Below are experts of layer 4 (counted from 0) of a mixture-of-experts language model. Rows are named router (the router's row for the expert), gate (a neuron's input weights, with its number), up (a neuron's input weights, with its number), down (a neuron's output weights, with its number) and show model dimensions 80-159. Each number is 200 + 20 x the weight over its row's rms, rounded and kept within 0 to 999.
After each expert's rows: a language model's description of what the expert responds to. This comes from a sample of Wikipedia text that the model never trained on.

# expert 11
router,182,201,238,216,191,212,182,203,223,203,224,176,224,209,164,212,203,218,215,213,227,177,223,192,193,194,217,165,187,218,189,185,205,200,224,220,182,197,217,237,190,192,194,181,193,202,197,206,193,204,196,196,211,238,227,185,220,168,199,203,178,188,228,204,207,209,209,217,204,183,197,193,211,209,197,199,179,179,238,185
gate9,224,181,174,224,241,216,188,190,220,196,185,205,184,200,186,189,224,227,200,228,176,177,210,207,176,176,189,207,215,225,177,193,238,163,208,163,236,194,211,226,216,217,163,183,236,243,185,166,193,214,199,180,165,209,199,173,213,196,208,208,221,158,195,165,200,200,195,215,234,181,221,226,192,179,173,183,214,241,187,187
up9,187,171,208,194,184,165,203,166,174,207,234,233,221,174,201,193,210,172,206,210,189,176,209,197,202,198,208,234,156,197,174,206,188,199,205,205,199,185,187,226,217,202,215,198,218,160,221,231,196,200,188,239,200,166,175,216,207,195,180,188,206,237,187,221,192,190,213,189,228,237,173,212,176,227,212,208,178,217,190,235
down9,165,218,183,190,191,171,204,224,205,178,163,239,209,216,196,243,208,197,172,202,201,228,216,244,215,158,240,207,178,196,177,183,221,210,188,198,229,227,183,216,198,218,223,200,173,213,210,177,174,182,187,218,201,173,188,213,199,168,183,204,209,217,213,224,216,190,194,208,208,195,231,177,214,183,224,182,211,211,206,202
gate10,204,196,214,195,219,167,187,197,239,237,192,236,182,198,210,218,201,231,204,154,239,233,205,164,201,199,224,194,219,178,201,216,207,191,221,223,193,215,210,171,199,188,186,200,192,175,201,198,203,237,217,202,240,168,159,189,188,227,207,185,192,187,178,226,222,230,215,215,206,189,190,183,224,234,202,183,231,163,225,216
up10,214,223,193,212,217,199,208,178,186,184,180,187,228,206,170,168,231,189,208,214,199,194,173,181,173,178,204,176,220,184,187,220,183,197,180,222,220,184,212,200,225,183,188,218,226,195,236,237,236,162,219,184,214,192,180,174,208,202,167,173,193,209,164,172,203,213,202,187,222,166,199,200,196,200,229,210,179,196,214,220
down10,174,187,230,194,208,185,213,211,203,208,208,217,200,195,188,164,195,199,223,199,179,170,196,156,172,200,199,214,164,183,194,186,217,189,206,212,199,162,210,221,194,192,189,192,222,204,213,197,193,186,219,220,222,178,197,169,217,210,155,165,220,193,215,187,224,254,246,206,196,212,192,205,198,208,209,148,160,177,198,212
It responds to: Given names and first pieces of proper names, often after by, and or table bars: John, Martin, Charles, St., Mel-ia.

# expert 9
router,195,193,228,213,201,215,199,178,168,167,215,185,236,209,174,200,222,230,197,217,214,187,220,208,229,177,197,203,222,222,185,184,197,207,213,196,228,176,182,238,169,200,209,195,180,227,194,186,207,215,212,173,190,221,184,206,204,210,176,210,177,216,224,229,217,228,217,184,229,214,203,242,226,197,167,213,193,196,204,222
gate0,211,188,190,215,221,195,191,181,210,202,212,203,222,223,199,215,200,199,213,216,227,155,187,199,204,170,192,189,202,175,234,223,182,193,212,196,229,203,193,189,203,241,221,172,182,188,233,194,233,202,211,214,180,188,194,211,219,226,173,200,195,194,230,198,172,208,201,224,221,201,228,208,180,216,210,178,187,159,209,199
up0,208,212,188,186,191,226,177,225,185,231,208,175,209,199,182,208,185,243,194,203,219,196,169,217,139,186,210,178,171,176,224,180,192,181,209,203,197,202,212,196,238,187,204,193,212,179,194,187,226,206,245,211,203,179,208,215,188,218,206,183,186,218,219,217,205,178,171,224,208,198,198,177,193,187,199,202,195,204,183,173
down0,218,218,188,204,207,223,188,251,221,217,197,230,192,191,182,214,158,170,191,205,183,221,191,197,198,174,206,214,184,227,202,157,168,183,205,216,192,194,201,227,196,183,190,211,189,231,180,180,203,189,181,183,202,215,204,181,191,207,232,158,190,225,190,238,195,186,187,202,200,182,232,209,224,177,183,195,191,205,184,203
gate1,179,180,214,202,180,220,217,208,214,212,228,183,189,211,185,207,222,216,216,195,188,226,155,189,201,209,200,228,201,208,226,226,178,210,225,175,249,154,193,153,175,199,184,183,187,156,209,192,182,233,203,217,201,226,238,203,202,195,187,170,181,175,197,253,219,179,165,196,204,233,200,251,200,225,225,210,191,215,191,202
up1,179,182,195,228,224,197,195,198,197,230,198,186,216,221,196,189,181,244,176,170,228,217,194,228,168,187,196,205,199,190,173,201,178,181,203,183,185,184,176,186,200,225,174,183,182,239,189,215,172,208,226,204,190,186,220,180,166,181,191,176,169,183,179,194,210,186,193,209,178,189,190,190,210,166,186,154,205,229,209,226
down1,196,214,162,198,186,177,182,192,197,197,249,226,191,185,219,206,212,211,154,209,230,194,227,193,210,224,211,187,224,206,165,211,201,187,190,201,173,210,178,194,223,202,173,244,186,212,201,207,197,224,216,172,220,198,186,170,191,201,221,199,240,184,226,190,219,194,202,208,167,184,185,196,220,180,196,169,173,204,199,222
It responds to: Line breaks, especially blank lines after section headings, list items and table rows, plus the == and === heading markers.

# expert 6
router,215,214,212,204,213,209,205,170,198,201,227,161,218,227,186,198,204,217,213,212,234,216,226,184,206,197,195,232,235,207,193,198,199,194,226,177,203,218,203,219,227,185,199,200,165,210,221,188,193,216,208,198,175,233,215,187,210,165,195,193,190,187,234,222,214,197,208,192,195,192,195,219,184,199,186,219,194,176,222,202
gate6,176,196,197,199,206,207,246,180,170,203,225,203,193,203,226,195,212,188,207,224,198,189,215,204,184,196,220,202,224,200,196,188,203,192,211,182,208,195,212,212,226,190,193,217,186,202,173,212,222,166,205,224,169,189,208,241,189,179,173,247,229,229,189,192,155,214,179,198,189,211,194,215,205,216,209,220,181,231,208,198
up6,218,197,203,214,222,149,160,160,193,185,218,176,200,194,202,197,164,206,198,205,193,192,208,176,219,232,210,202,171,187,235,185,194,203,216,177,203,162,203,205,195,212,192,162,178,202,220,202,242,214,164,224,211,184,209,208,206,177,204,201,196,201,212,180,181,195,204,203,152,201,167,182,241,195,204,210,202,241,196,205
down6,194,231,179,207,232,184,138,198,200,194,203,176,228,216,174,206,196,175,190,137,193,212,228,210,182,221,206,196,238,185,226,183,185,199,229,196,172,186,183,210,227,220,169,178,201,216,212,158,187,215,196,219,193,184,192,187,224,189,176,210,142,180,166,209,232,182,216,205,232,215,213,191,196,192,180,214,230,194,182,209
gate7,179,166,209,198,192,225,213,176,226,208,207,203,182,198,165,174,205,234,175,223,171,158,205,200,177,169,198,214,210,171,205,229,180,177,196,181,188,173,193,193,189,197,194,200,204,209,235,211,206,188,189,210,198,164,203,204,208,144,201,217,215,208,220,202,245,170,190,209,211,205,221,221,220,213,194,191,202,219,208,217
up7,174,188,192,191,171,200,196,196,169,200,212,185,183,189,194,181,197,215,192,196,189,166,226,218,207,196,210,244,199,249,162,194,187,210,188,207,170,174,222,209,186,193,211,163,188,158,220,183,188,203,183,201,205,195,186,228,161,222,235,218,218,201,209,231,214,203,183,194,199,169,215,228,188,216,190,209,208,212,201,195
down7,199,230,185,211,226,202,210,164,240,195,180,192,197,202,220,220,194,196,218,197,217,184,189,204,212,196,209,246,153,183,193,184,174,199,178,252,169,184,193,196,204,184,165,196,238,217,241,209,201,198,188,223,150,195,214,191,196,206,177,204,156,193,179,212,204,198,191,194,202,177,204,180,234,195,207,203,197,194,208,192
It responds to: First piece of a capitalized name or word split into pieces, such as Sem(inole), Fre(mantle), Colon(ial), plus whole words like New, Al, High.

# expert 5
router,229,201,229,175,192,207,191,169,184,196,211,181,193,225,164,194,214,238,228,226,210,200,216,147,190,175,198,206,239,225,196,188,195,183,202,187,212,186,194,218,212,220,184,170,206,219,239,182,202,242,183,218,191,222,201,191,210,184,194,204,182,231,198,218,226,224,203,184,195,223,185,178,207,211,185,188,196,183,212,175
gate9,216,175,198,198,192,220,173,208,214,176,232,194,198,173,206,208,198,194,234,237,216,177,179,208,193,213,204,185,194,212,163,204,207,201,220,203,222,223,202,187,202,186,203,192,191,195,199,207,194,212,190,203,191,148,229,188,197,133,196,209,199,209,165,213,221,211,211,167,205,236,190,233,193,186,167,163,200,197,226,207
up9,187,206,188,211,197,189,186,182,180,182,221,210,179,198,170,188,165,213,225,187,164,226,156,237,208,220,205,173,216,149,197,214,164,216,195,194,173,220,199,220,169,171,214,158,161,219,223,189,161,190,211,214,194,207,193,165,193,189,186,202,190,210,188,224,226,221,216,200,217,179,207,221,215,175,201,209,222,221,221,216
down9,199,202,176,190,214,184,240,186,200,229,225,192,204,259,202,213,200,222,202,216,211,188,190,225,202,185,165,153,214,208,199,201,202,209,166,198,208,204,210,188,164,202,183,217,205,211,195,184,176,230,242,206,192,217,241,182,175,176,196,205,178,256,222,239,205,186,167,193,157,185,217,222,189,202,218,204,185,218,225,154
gate10,163,219,205,187,184,189,192,196,245,175,204,225,199,199,205,224,233,204,182,177,217,216,205,224,183,206,196,204,235,193,209,192,198,214,253,217,217,188,210,195,189,182,234,233,228,222,201,160,195,180,190,172,177,192,177,198,196,224,180,206,223,158,216,178,203,196,187,198,204,206,221,201,218,209,236,184,160,177,205,246
up10,219,208,212,198,233,201,221,193,234,209,212,222,223,201,183,200,205,192,237,176,211,178,217,182,174,165,171,196,242,199,199,187,206,205,218,213,191,207,176,184,179,190,177,207,178,171,167,178,201,233,204,172,191,195,166,208,194,159,194,195,207,177,216,192,218,199,221,239,231,176,157,208,183,218,177,209,194,210,232,232
down10,183,188,194,192,202,143,206,212,218,205,193,193,160,183,184,252,186,183,222,237,228,202,187,191,192,182,162,207,186,208,210,181,217,204,177,230,191,200,173,197,189,222,211,216,202,192,194,195,193,184,198,166,216,190,198,185,208,198,231,166,192,222,211,180,223,223,192,198,184,212,220,230,201,215,195,202,213,171,258,218
It responds to: Short vowel pieces inside non-English names and words, mostly Slavic, Turkmen, Romance or Japanese, plus the particle de: Wojc-ie-ch, geň-e-şlik, Be-el-zebub.

# expert 1
router,203,200,209,207,200,215,165,188,200,167,219,192,235,203,171,196,241,229,201,174,208,203,200,196,232,200,215,190,210,181,180,212,203,214,211,205,245,184,227,219,190,174,178,214,193,194,199,170,206,243,177,197,187,199,185,216,198,209,203,205,189,197,235,204,203,198,186,195,233,215,167,225,205,228,176,217,183,179,200,165
gate6,190,176,214,203,213,204,209,183,194,220,265,222,186,200,168,215,196,204,192,200,183,194,248,162,238,223,221,200,208,201,194,225,203,213,202,214,221,189,222,197,216,192,205,198,212,206,218,180,193,188,191,188,237,188,194,195,185,194,164,179,186,190,183,144,206,210,191,226,203,230,188,202,211,197,201,229,157,200,183,211
up6,176,206,203,218,225,172,187,197,221,208,174,196,221,194,199,223,235,182,233,226,189,200,195,190,185,201,168,231,205,165,179,195,232,195,166,240,177,224,219,201,229,208,199,171,189,207,185,207,207,203,160,215,201,204,212,213,183,194,187,209,233,233,187,161,227,166,194,231,198,188,205,198,204,211,166,181,184,178,203,185
down6,181,182,217,204,189,196,203,212,198,213,207,188,181,162,217,183,176,215,209,163,175,157,198,196,206,181,278,214,221,206,206,205,200,190,194,202,206,195,215,204,245,178,214,179,210,196,197,210,181,179,197,217,188,176,191,138,178,167,191,213,178,186,189,182,219,198,223,205,200,202,184,142,193,178,196,203,212,188,170,204
gate7,209,208,192,209,204,197,183,189,211,196,209,162,200,202,165,160,222,226,156,200,184,202,207,213,206,232,208,185,199,212,169,169,182,165,205,217,211,184,220,212,198,215,201,200,207,166,185,165,217,207,159,201,204,212,202,207,181,185,164,192,174,176,226,242,221,225,232,183,194,195,222,220,200,165,188,229,192,172,195,170
up7,211,203,192,202,185,225,206,210,134,197,236,195,198,205,226,180,188,226,247,185,183,204,243,181,235,221,196,218,208,167,193,186,210,178,223,199,217,174,181,213,213,235,208,216,231,188,204,181,192,217,212,176,243,155,224,231,186,202,207,202,185,190,233,188,193,201,194,219,238,208,207,201,224,219,223,198,192,205,206,223
down7,187,242,192,214,197,187,204,192,155,211,201,218,159,222,243,176,196,205,231,190,190,190,215,173,172,151,210,241,190,152,225,188,190,190,173,186,211,214,192,189,221,212,191,219,212,206,231,187,231,213,175,177,181,197,196,194,170,214,214,225,198,198,225,201,182,236,206,200,183,157,198,213,210,229,220,202,184,245,214,250
It responds to: Numerals and blank cells in pipe tables, track lists and stats, such as 4, 39, 192, plus number words like six.

# expert 27
router,186,211,231,198,190,222,201,168,186,174,239,195,202,204,202,222,217,222,242,180,189,169,220,200,221,160,224,200,242,189,186,184,197,217,221,167,207,230,249,203,227,183,205,201,193,232,230,175,179,191,178,190,191,200,188,189,189,178,186,244,212,196,218,189,236,215,188,207,262,216,199,202,213,207,195,192,198,186,215,200
gate6,177,215,171,214,192,219,185,199,195,224,182,201,188,205,194,221,205,197,208,191,198,239,159,186,148,186,221,205,200,210,195,180,182,209,175,208,210,209,243,188,162,202,218,171,195,219,214,214,214,170,238,202,203,232,192,204,210,203,185,173,235,209,180,173,243,220,190,212,218,219,190,193,198,197,173,161,154,207,203,202
up6,178,207,201,194,219,249,209,198,232,158,182,188,174,220,248,182,208,180,211,191,206,208,205,188,199,134,202,207,191,199,203,198,249,202,224,178,220,199,200,185,222,189,210,211,204,228,192,217,227,223,145,200,209,208,219,228,186,191,228,194,227,203,198,171,212,192,175,186,242,224,184,185,201,203,198,213,184,199,206,164
down6,202,207,200,175,161,144,211,228,199,194,199,198,207,218,199,165,198,194,205,202,192,190,230,225,211,150,180,236,210,185,206,146,181,214,210,196,255,188,227,234,219,182,184,199,232,171,200,202,186,207,181,211,189,185,201,209,191,162,205,215,199,191,210,241,195,172,203,212,173,162,163,173,216,182,192,179,238,179,199,196
gate7,194,189,193,207,172,204,162,157,190,194,189,193,231,205,201,188,225,197,167,188,205,196,202,194,178,178,192,176,246,172,212,198,199,231,207,214,189,165,201,195,182,220,182,194,209,179,224,199,243,200,235,222,187,217,177,212,223,216,232,165,228,173,195,203,181,181,191,224,187,191,179,186,212,201,189,195,218,173,199,179
up7,218,199,203,201,209,172,192,238,183,177,186,225,192,224,206,195,175,208,196,222,195,225,188,186,193,179,184,194,177,244,237,191,200,177,221,223,214,203,191,199,245,217,193,191,241,228,190,188,196,198,226,211,201,211,189,217,245,201,248,196,215,200,201,211,211,176,221,192,194,209,221,195,193,221,176,217,191,237,177,215
down7,173,209,185,191,202,203,199,242,173,204,197,208,243,185,225,203,218,236,154,203,217,213,196,197,224,210,155,184,206,188,227,188,228,228,204,167,211,197,149,204,190,197,180,219,207,175,202,198,246,211,212,204,223,173,235,208,203,211,221,189,201,178,183,192,165,173,174,238,221,181,175,196,209,167,224,206,199,224,201,226
It responds to: Common nouns and noun suffixes following the, a or his, such as film, season, career, development, attention, -ation, -ity.

# expert 13
router,186,225,241,207,201,227,199,169,203,173,201,170,223,189,193,210,208,198,206,179,184,193,222,183,212,196,230,184,235,216,187,202,186,195,224,182,213,211,203,192,195,176,201,172,193,201,195,171,178,208,199,194,204,235,192,213,229,185,185,210,175,198,221,188,217,188,181,203,244,201,183,183,240,201,178,197,188,192,234,197
gate0,156,213,192,176,206,220,204,162,231,179,205,209,236,190,208,204,218,185,196,188,180,227,224,236,231,218,211,227,200,202,175,228,172,193,213,175,188,228,208,215,187,215,167,186,203,226,204,228,178,192,207,189,190,190,210,196,210,210,186,181,219,193,194,167,222,213,209,228,191,193,204,157,220,221,199,217,188,200,214,182
up0,172,191,199,192,209,195,184,181,201,230,194,211,234,169,189,202,178,184,207,180,212,186,198,203,190,197,170,174,217,211,235,195,187,200,195,180,221,203,210,228,206,229,168,203,201,212,173,169,228,217,191,213,214,192,230,227,209,180,244,223,216,206,209,177,191,186,196,191,224,212,181,202,192,194,226,172,167,201,157,181
down0,232,195,207,198,169,189,195,201,222,181,197,235,197,231,175,170,194,191,183,174,185,184,198,170,184,234,199,192,209,192,189,208,198,190,200,188,231,187,210,203,213,180,213,204,230,224,204,231,220,179,197,228,196,190,157,236,214,198,218,203,196,211,240,211,184,197,191,204,222,172,174,213,194,195,223,208,225,210,156,172
gate1,187,166,224,199,222,210,215,205,187,216,187,215,191,216,180,193,223,205,203,225,200,165,201,220,212,187,194,205,215,249,203,134,237,194,193,202,214,215,234,227,189,208,203,209,193,183,195,180,202,196,228,237,182,231,210,175,188,203,152,212,197,189,180,163,180,229,171,217,210,228,173,157,188,181,179,201,206,198,182,208
up1,200,181,170,217,224,205,192,193,238,186,188,202,206,192,215,196,191,206,200,186,244,240,228,188,187,198,225,175,214,201,235,182,185,225,172,202,215,178,215,209,192,211,164,166,194,178,166,185,231,194,231,213,184,229,211,173,209,189,207,214,176,191,174,217,169,228,178,206,181,184,218,214,202,202,206,178,209,209,207,189
down1,216,229,207,187,156,199,202,204,198,239,190,203,189,209,195,222,199,213,216,197,203,205,181,225,180,177,217,183,196,202,221,171,196,205,243,233,181,211,181,206,196,212,218,179,171,202,221,208,194,209,174,212,207,186,249,206,230,191,182,227,201,244,213,195,199,222,209,198,177,218,202,191,165,182,222,183,204,195,184,205
It responds to: Proper names and adjectives for countries, cities and institutions, like United, American, National, London, Poland, plus film and team.

# expert 17
router,171,195,218,205,188,217,205,192,182,198,239,192,211,238,176,196,188,222,221,186,216,183,205,202,188,192,239,195,205,203,180,201,198,181,223,205,169,223,242,243,216,185,216,218,192,222,204,177,175,222,189,200,163,226,180,201,195,182,192,213,170,224,205,220,211,210,231,213,209,188,198,194,207,218,198,217,154,174,230,179
gate6,212,202,177,174,188,225,213,212,171,206,236,187,199,174,214,206,174,197,162,207,185,223,200,185,173,196,201,199,158,174,239,221,211,187,212,148,184,199,186,208,199,166,212,195,204,193,216,210,189,227,175,225,197,212,205,173,159,219,193,204,185,191,244,224,179,222,198,186,204,232,206,236,224,182,179,204,174,218,177,214
up6,185,218,232,202,187,226,226,188,189,239,180,199,178,202,224,220,204,193,200,196,192,205,214,158,205,210,187,191,204,201,183,205,223,192,238,172,187,235,173,162,237,183,199,207,193,206,211,212,240,175,192,159,205,195,219,237,170,198,184,193,187,190,234,200,214,203,191,211,172,216,184,213,206,215,223,221,182,237,183,201
down6,219,182,191,211,197,209,223,224,195,196,194,186,200,168,192,199,215,239,205,177,208,175,195,207,197,202,216,204,219,184,202,250,208,207,223,207,205,171,213,224,188,201,204,179,196,196,226,209,224,188,184,243,230,206,215,213,207,177,186,210,232,219,234,207,187,208,222,195,168,248,194,209,201,195,147,203,210,197,200,185
gate7,224,216,190,185,228,195,176,192,220,189,217,199,222,216,200,173,234,179,175,193,204,194,247,224,188,183,231,230,174,200,201,216,186,201,171,209,199,204,209,205,196,188,225,172,196,198,187,236,215,194,149,216,175,175,186,206,209,189,197,217,187,201,214,183,206,192,211,186,208,223,163,161,169,164,185,195,182,201,176,177
up7,158,198,214,199,218,170,194,202,219,207,197,170,204,227,238,200,222,181,175,195,234,182,176,188,222,224,207,182,214,161,210,171,215,157,171,236,189,171,213,207,191,196,210,182,209,245,191,225,203,193,168,237,219,192,226,183,194,211,198,194,198,214,187,173,176,189,216,183,170,213,217,216,176,214,221,215,213,201,221,245
down7,153,168,198,265,202,178,213,172,214,187,200,183,209,214,194,233,203,200,207,213,210,220,218,198,201,186,203,178,162,168,164,166,209,217,172,227,181,203,215,213,201,195,218,197,198,213,227,205,213,200,239,221,201,143,185,192,204,193,190,192,197,232,180,190,158,201,187,193,198,163,185,216,192,207,227,207,201,201,204,198
It responds to: Temporal or subordinating words starting a clause, and years or month-day figures in dates: before, when, where, while, 1987, April.

# expert 2
router,187,183,198,176,202,175,178,165,185,193,193,185,194,219,184,259,217,211,222,203,203,188,214,186,217,149,224,187,237,204,162,185,167,202,225,175,182,203,211,188,213,209,212,182,174,187,198,192,188,237,173,229,212,211,166,204,230,197,181,224,177,221,206,183,224,201,199,204,238,250,189,208,228,221,201,213,185,175,230,221
gate6,190,197,211,194,216,210,216,226,219,204,153,197,203,217,207,211,200,200,208,167,211,193,172,181,155,183,194,238,182,189,205,232,196,199,197,191,169,215,198,213,170,165,222,194,199,215,183,184,225,192,189,178,177,160,225,213,155,182,209,190,192,184,190,200,200,164,189,215,224,201,209,222,234,193,187,187,182,236,200,189
up6,233,208,188,190,179,205,181,226,214,196,158,221,218,200,215,195,205,224,190,203,213,166,202,226,212,218,195,236,203,219,185,199,177,185,226,205,210,194,223,216,230,209,239,209,190,203,208,209,195,177,215,186,227,196,160,185,194,228,169,243,168,203,200,189,233,191,214,211,197,183,183,242,217,228,205,187,178,222,185,183
down6,228,221,199,187,230,188,189,157,186,220,205,203,207,211,235,155,190,212,215,163,179,216,193,231,189,215,191,169,219,192,169,210,174,183,198,188,213,183,188,178,210,209,232,173,199,222,224,197,211,196,196,196,211,236,169,173,191,243,241,192,197,223,204,168,209,199,224,197,229,198,207,225,202,163,217,197,163,192,213,191
gate7,182,202,180,194,183,199,221,203,187,204,181,223,194,193,167,185,220,221,218,218,235,204,203,211,217,214,240,203,222,204,215,208,195,206,213,205,189,213,176,142,211,218,214,203,180,178,213,145,175,178,193,209,224,179,176,186,206,191,201,229,225,209,196,185,237,197,187,175,192,249,203,215,202,202,203,218,213,162,225,205
up7,188,225,212,181,183,191,201,202,192,218,183,180,216,233,211,192,217,219,205,177,213,167,192,202,200,199,184,239,213,160,197,194,212,209,209,187,199,184,170,215,198,186,155,204,171,184,227,209,182,203,195,196,183,146,198,219,198,208,203,183,193,192,208,187,199,216,226,222,223,204,231,196,221,200,199,202,151,225,197,228
down7,202,180,180,224,159,156,185,204,204,184,194,194,202,206,222,196,182,197,208,193,215,214,208,157,177,188,205,191,220,203,193,192,181,207,202,218,179,197,195,215,213,209,193,211,240,194,201,234,234,195,160,209,205,189,199,196,164,187,204,183,196,179,205,223,238,179,224,194,195,187,225,171,201,213,202,212,176,187,171,195
It responds to: Suffix pieces closing a word such as -ing, -ed, -ate, -ive, -ly, -able, often before by, to or in: Vot-ing, activ-ely, function-ing.

# expert 10
router,203,239,218,211,213,204,169,191,197,192,249,181,217,231,187,214,218,210,197,203,187,154,204,161,203,181,229,199,222,194,182,171,220,236,236,193,204,188,199,219,207,197,189,201,194,220,211,199,210,217,199,210,219,212,193,190,202,188,188,207,201,197,202,208,222,243,222,209,238,203,189,247,207,201,209,192,199,187,187,178
gate6,237,224,180,196,186,224,201,195,204,159,223,213,178,181,202,200,228,183,220,180,194,204,163,169,203,229,167,205,200,217,202,207,193,184,228,164,210,198,220,163,201,224,194,191,199,208,194,211,190,173,234,205,184,154,175,170,168,194,198,209,199,195,207,207,184,215,187,189,229,224,170,187,139,195,181,217,230,213,190,166
up6,190,191,163,207,185,226,185,167,172,188,172,189,168,184,185,182,229,193,201,200,179,229,179,171,179,208,200,167,206,200,191,188,158,185,192,206,191,202,239,199,190,245,190,210,196,203,254,229,213,197,188,210,188,211,197,199,216,183,158,159,201,187,183,243,235,207,193,225,226,192,218,205,195,221,223,196,236,212,192,217
down6,207,181,161,210,224,167,186,183,192,254,213,219,225,172,208,165,208,208,186,212,197,198,189,203,199,207,215,204,217,200,200,198,193,202,185,202,213,178,206,228,187,225,209,213,194,215,171,247,192,195,199,194,221,153,214,209,194,200,196,188,204,228,199,181,197,171,200,194,148,192,215,242,244,195,190,208,189,224,223,194
gate7,208,194,214,229,191,221,166,198,192,220,215,150,195,182,221,184,204,184,190,185,203,172,191,172,213,180,237,178,186,216,228,185,215,213,193,142,167,191,176,222,243,243,193,204,200,187,225,199,227,206,222,212,207,213,199,191,193,205,216,235,179,207,216,213,182,243,179,163,217,186,177,190,167,227,196,205,198,217,184,157
up7,180,220,210,202,180,184,186,171,223,201,216,199,190,191,204,173,178,239,208,215,202,224,204,187,215,184,235,209,212,211,199,222,185,190,175,217,177,192,177,192,171,200,173,194,232,182,167,232,245,193,217,188,179,187,173,185,232,181,166,223,206,208,179,209,204,155,185,196,168,214,177,202,207,190,175,182,194,212,243,174
down7,198,233,229,183,210,195,209,196,215,194,210,185,221,215,201,197,164,208,195,204,205,181,173,227,199,185,195,191,180,179,213,184,186,211,241,199,194,216,226,194,243,168,182,190,201,192,208,200,245,201,173,200,191,193,194,182,189,201,213,210,194,206,203,149,214,213,194,260,225,168,194,189,230,192,198,191,174,200,206,177
It responds to: Plural and agent suffixes ending a word, such as s, es, ers, ies, ings, as in singers, Eggs, Trappers.

# expert 3
router,222,220,214,217,218,205,186,168,227,199,221,187,219,190,168,232,210,189,215,207,231,207,225,192,201,174,232,200,188,219,175,198,217,205,216,187,220,203,199,231,208,193,223,223,194,212,196,148,212,199,208,199,230,214,185,210,227,206,167,230,157,224,243,215,206,209,197,188,217,223,181,179,191,209,171,203,195,173,230,190
gate6,170,207,203,205,204,230,223,192,186,168,182,182,218,192,167,169,203,185,179,179,223,201,188,198,200,195,222,234,157,210,191,211,198,204,204,208,187,176,200,187,193,209,196,202,204,202,203,170,190,195,220,175,182,209,174,183,225,211,203,189,204,199,207,215,171,191,234,183,183,211,204,163,197,232,197,219,172,224,203,231
up6,202,233,179,197,207,218,209,224,198,198,176,220,184,185,188,201,189,205,219,224,239,168,198,190,199,215,199,206,199,180,195,180,211,206,254,199,174,180,181,224,184,203,199,168,204,179,200,151,209,203,213,169,163,174,165,193,193,180,203,179,194,203,212,205,227,200,204,212,164,202,204,177,197,208,176,203,211,192,169,206
down6,181,180,178,158,181,243,238,203,216,181,199,221,214,210,167,215,236,161,191,185,183,205,190,210,174,195,193,249,174,197,214,190,173,203,199,220,235,221,193,209,196,192,182,180,184,194,191,168,173,196,182,207,189,161,222,212,225,182,199,227,186,195,219,205,218,185,216,220,167,238,237,180,183,191,195,212,222,193,206,231
gate7,180,191,240,164,228,202,195,212,242,180,175,188,149,198,192,230,197,206,199,180,193,199,228,195,183,195,207,219,185,220,210,193,209,198,223,197,207,186,172,194,198,185,208,198,196,194,172,198,219,184,169,174,180,193,174,244,259,208,192,223,182,226,217,236,196,184,200,173,176,217,199,173,200,184,211,187,155,187,205,210
up7,255,167,221,203,195,180,206,221,207,176,162,184,160,244,210,214,194,195,208,188,209,201,181,211,184,192,199,179,190,201,195,194,199,188,213,212,176,185,179,203,186,183,187,188,152,225,217,189,173,229,202,204,170,195,203,200,203,177,217,206,205,232,210,189,188,214,189,196,230,229,190,216,181,200,207,154,196,243,167,204
down7,187,186,205,204,202,172,210,198,193,208,172,232,174,216,211,151,170,181,220,194,200,219,216,184,186,223,182,190,156,192,165,210,193,172,199,237,225,199,216,165,171,162,183,184,147,209,184,154,159,174,181,220,197,181,235,221,183,209,200,170,192,184,186,194,215,215,197,191,193,189,178,206,188,229,189,171,221,203,201,207
It responds to: Slashes, hyphens, parentheses, dollar signs, quote marks and decimal digits in formulas, coordinates, specs and compound terms, such as fixed/mobile, Anti-ISIS, 4.7L.

# expert 31
router,169,230,194,199,199,208,222,190,182,190,243,182,198,239,189,202,193,238,223,157,232,184,204,181,205,170,219,186,226,196,199,192,181,209,218,176,192,211,205,213,192,206,231,213,214,199,207,186,207,245,209,193,217,244,195,226,210,190,189,225,167,215,209,201,226,222,194,237,185,191,186,201,195,197,201,191,183,172,233,209
gate0,229,179,204,191,219,207,257,226,206,202,235,174,187,214,163,210,221,212,208,210,213,228,180,185,211,211,187,186,205,181,231,199,227,200,230,204,190,233,204,182,191,203,198,184,205,216,188,222,202,190,187,222,198,200,217,206,207,208,173,177,183,205,256,234,166,150,209,192,195,220,241,202,199,190,217,175,192,211,199,214
up0,205,229,219,257,196,180,184,186,169,201,230,208,222,202,198,193,233,209,196,181,193,195,218,195,230,202,216,212,210,194,209,195,237,220,206,192,211,201,222,222,195,223,198,217,225,190,227,193,192,241,216,219,204,218,171,198,202,190,243,207,210,188,160,212,184,206,219,214,210,212,187,215,187,196,198,210,226,180,220,180
down0,191,161,231,191,184,193,193,210,201,206,164,172,202,170,200,201,194,216,216,207,204,235,203,200,197,178,204,195,234,202,200,216,230,222,204,218,217,225,182,170,196,203,178,173,211,210,201,222,185,168,208,210,209,191,207,199,207,201,184,213,203,250,237,184,196,219,173,174,186,235,230,191,176,172,197,203,185,224,160,225
gate1,198,188,231,201,223,192,160,199,164,198,162,209,183,183,193,192,183,210,205,200,199,183,176,187,167,198,179,212,171,147,167,175,175,182,181,191,187,160,193,231,181,173,219,187,173,197,208,176,176,222,183,205,227,231,154,202,211,232,216,177,195,196,216,179,218,201,226,209,223,223,197,217,190,207,200,186,188,198,213,229
up1,175,190,212,139,218,194,202,187,189,278,160,197,189,185,190,172,215,193,206,197,251,220,171,172,222,201,219,206,205,213,198,184,186,184,216,228,221,226,192,189,173,204,220,192,219,196,239,197,241,187,192,196,205,204,200,209,222,202,232,206,185,162,224,191,211,186,206,177,205,215,188,216,185,190,188,204,218,164,199,254
down1,174,193,227,194,196,189,199,194,164,202,197,199,227,166,193,216,199,226,203,204,187,182,190,187,206,243,188,188,178,154,216,216,194,173,184,212,187,197,215,172,150,174,198,198,169,168,210,179,199,205,200,172,192,187,196,188,213,227,212,203,213,177,220,207,167,218,233,183,215,213,185,202,201,202,209,215,197,188,166,197
It responds to: Commas after names and words in lists and clauses, often fused with the word end, like s, e, a, before and, which.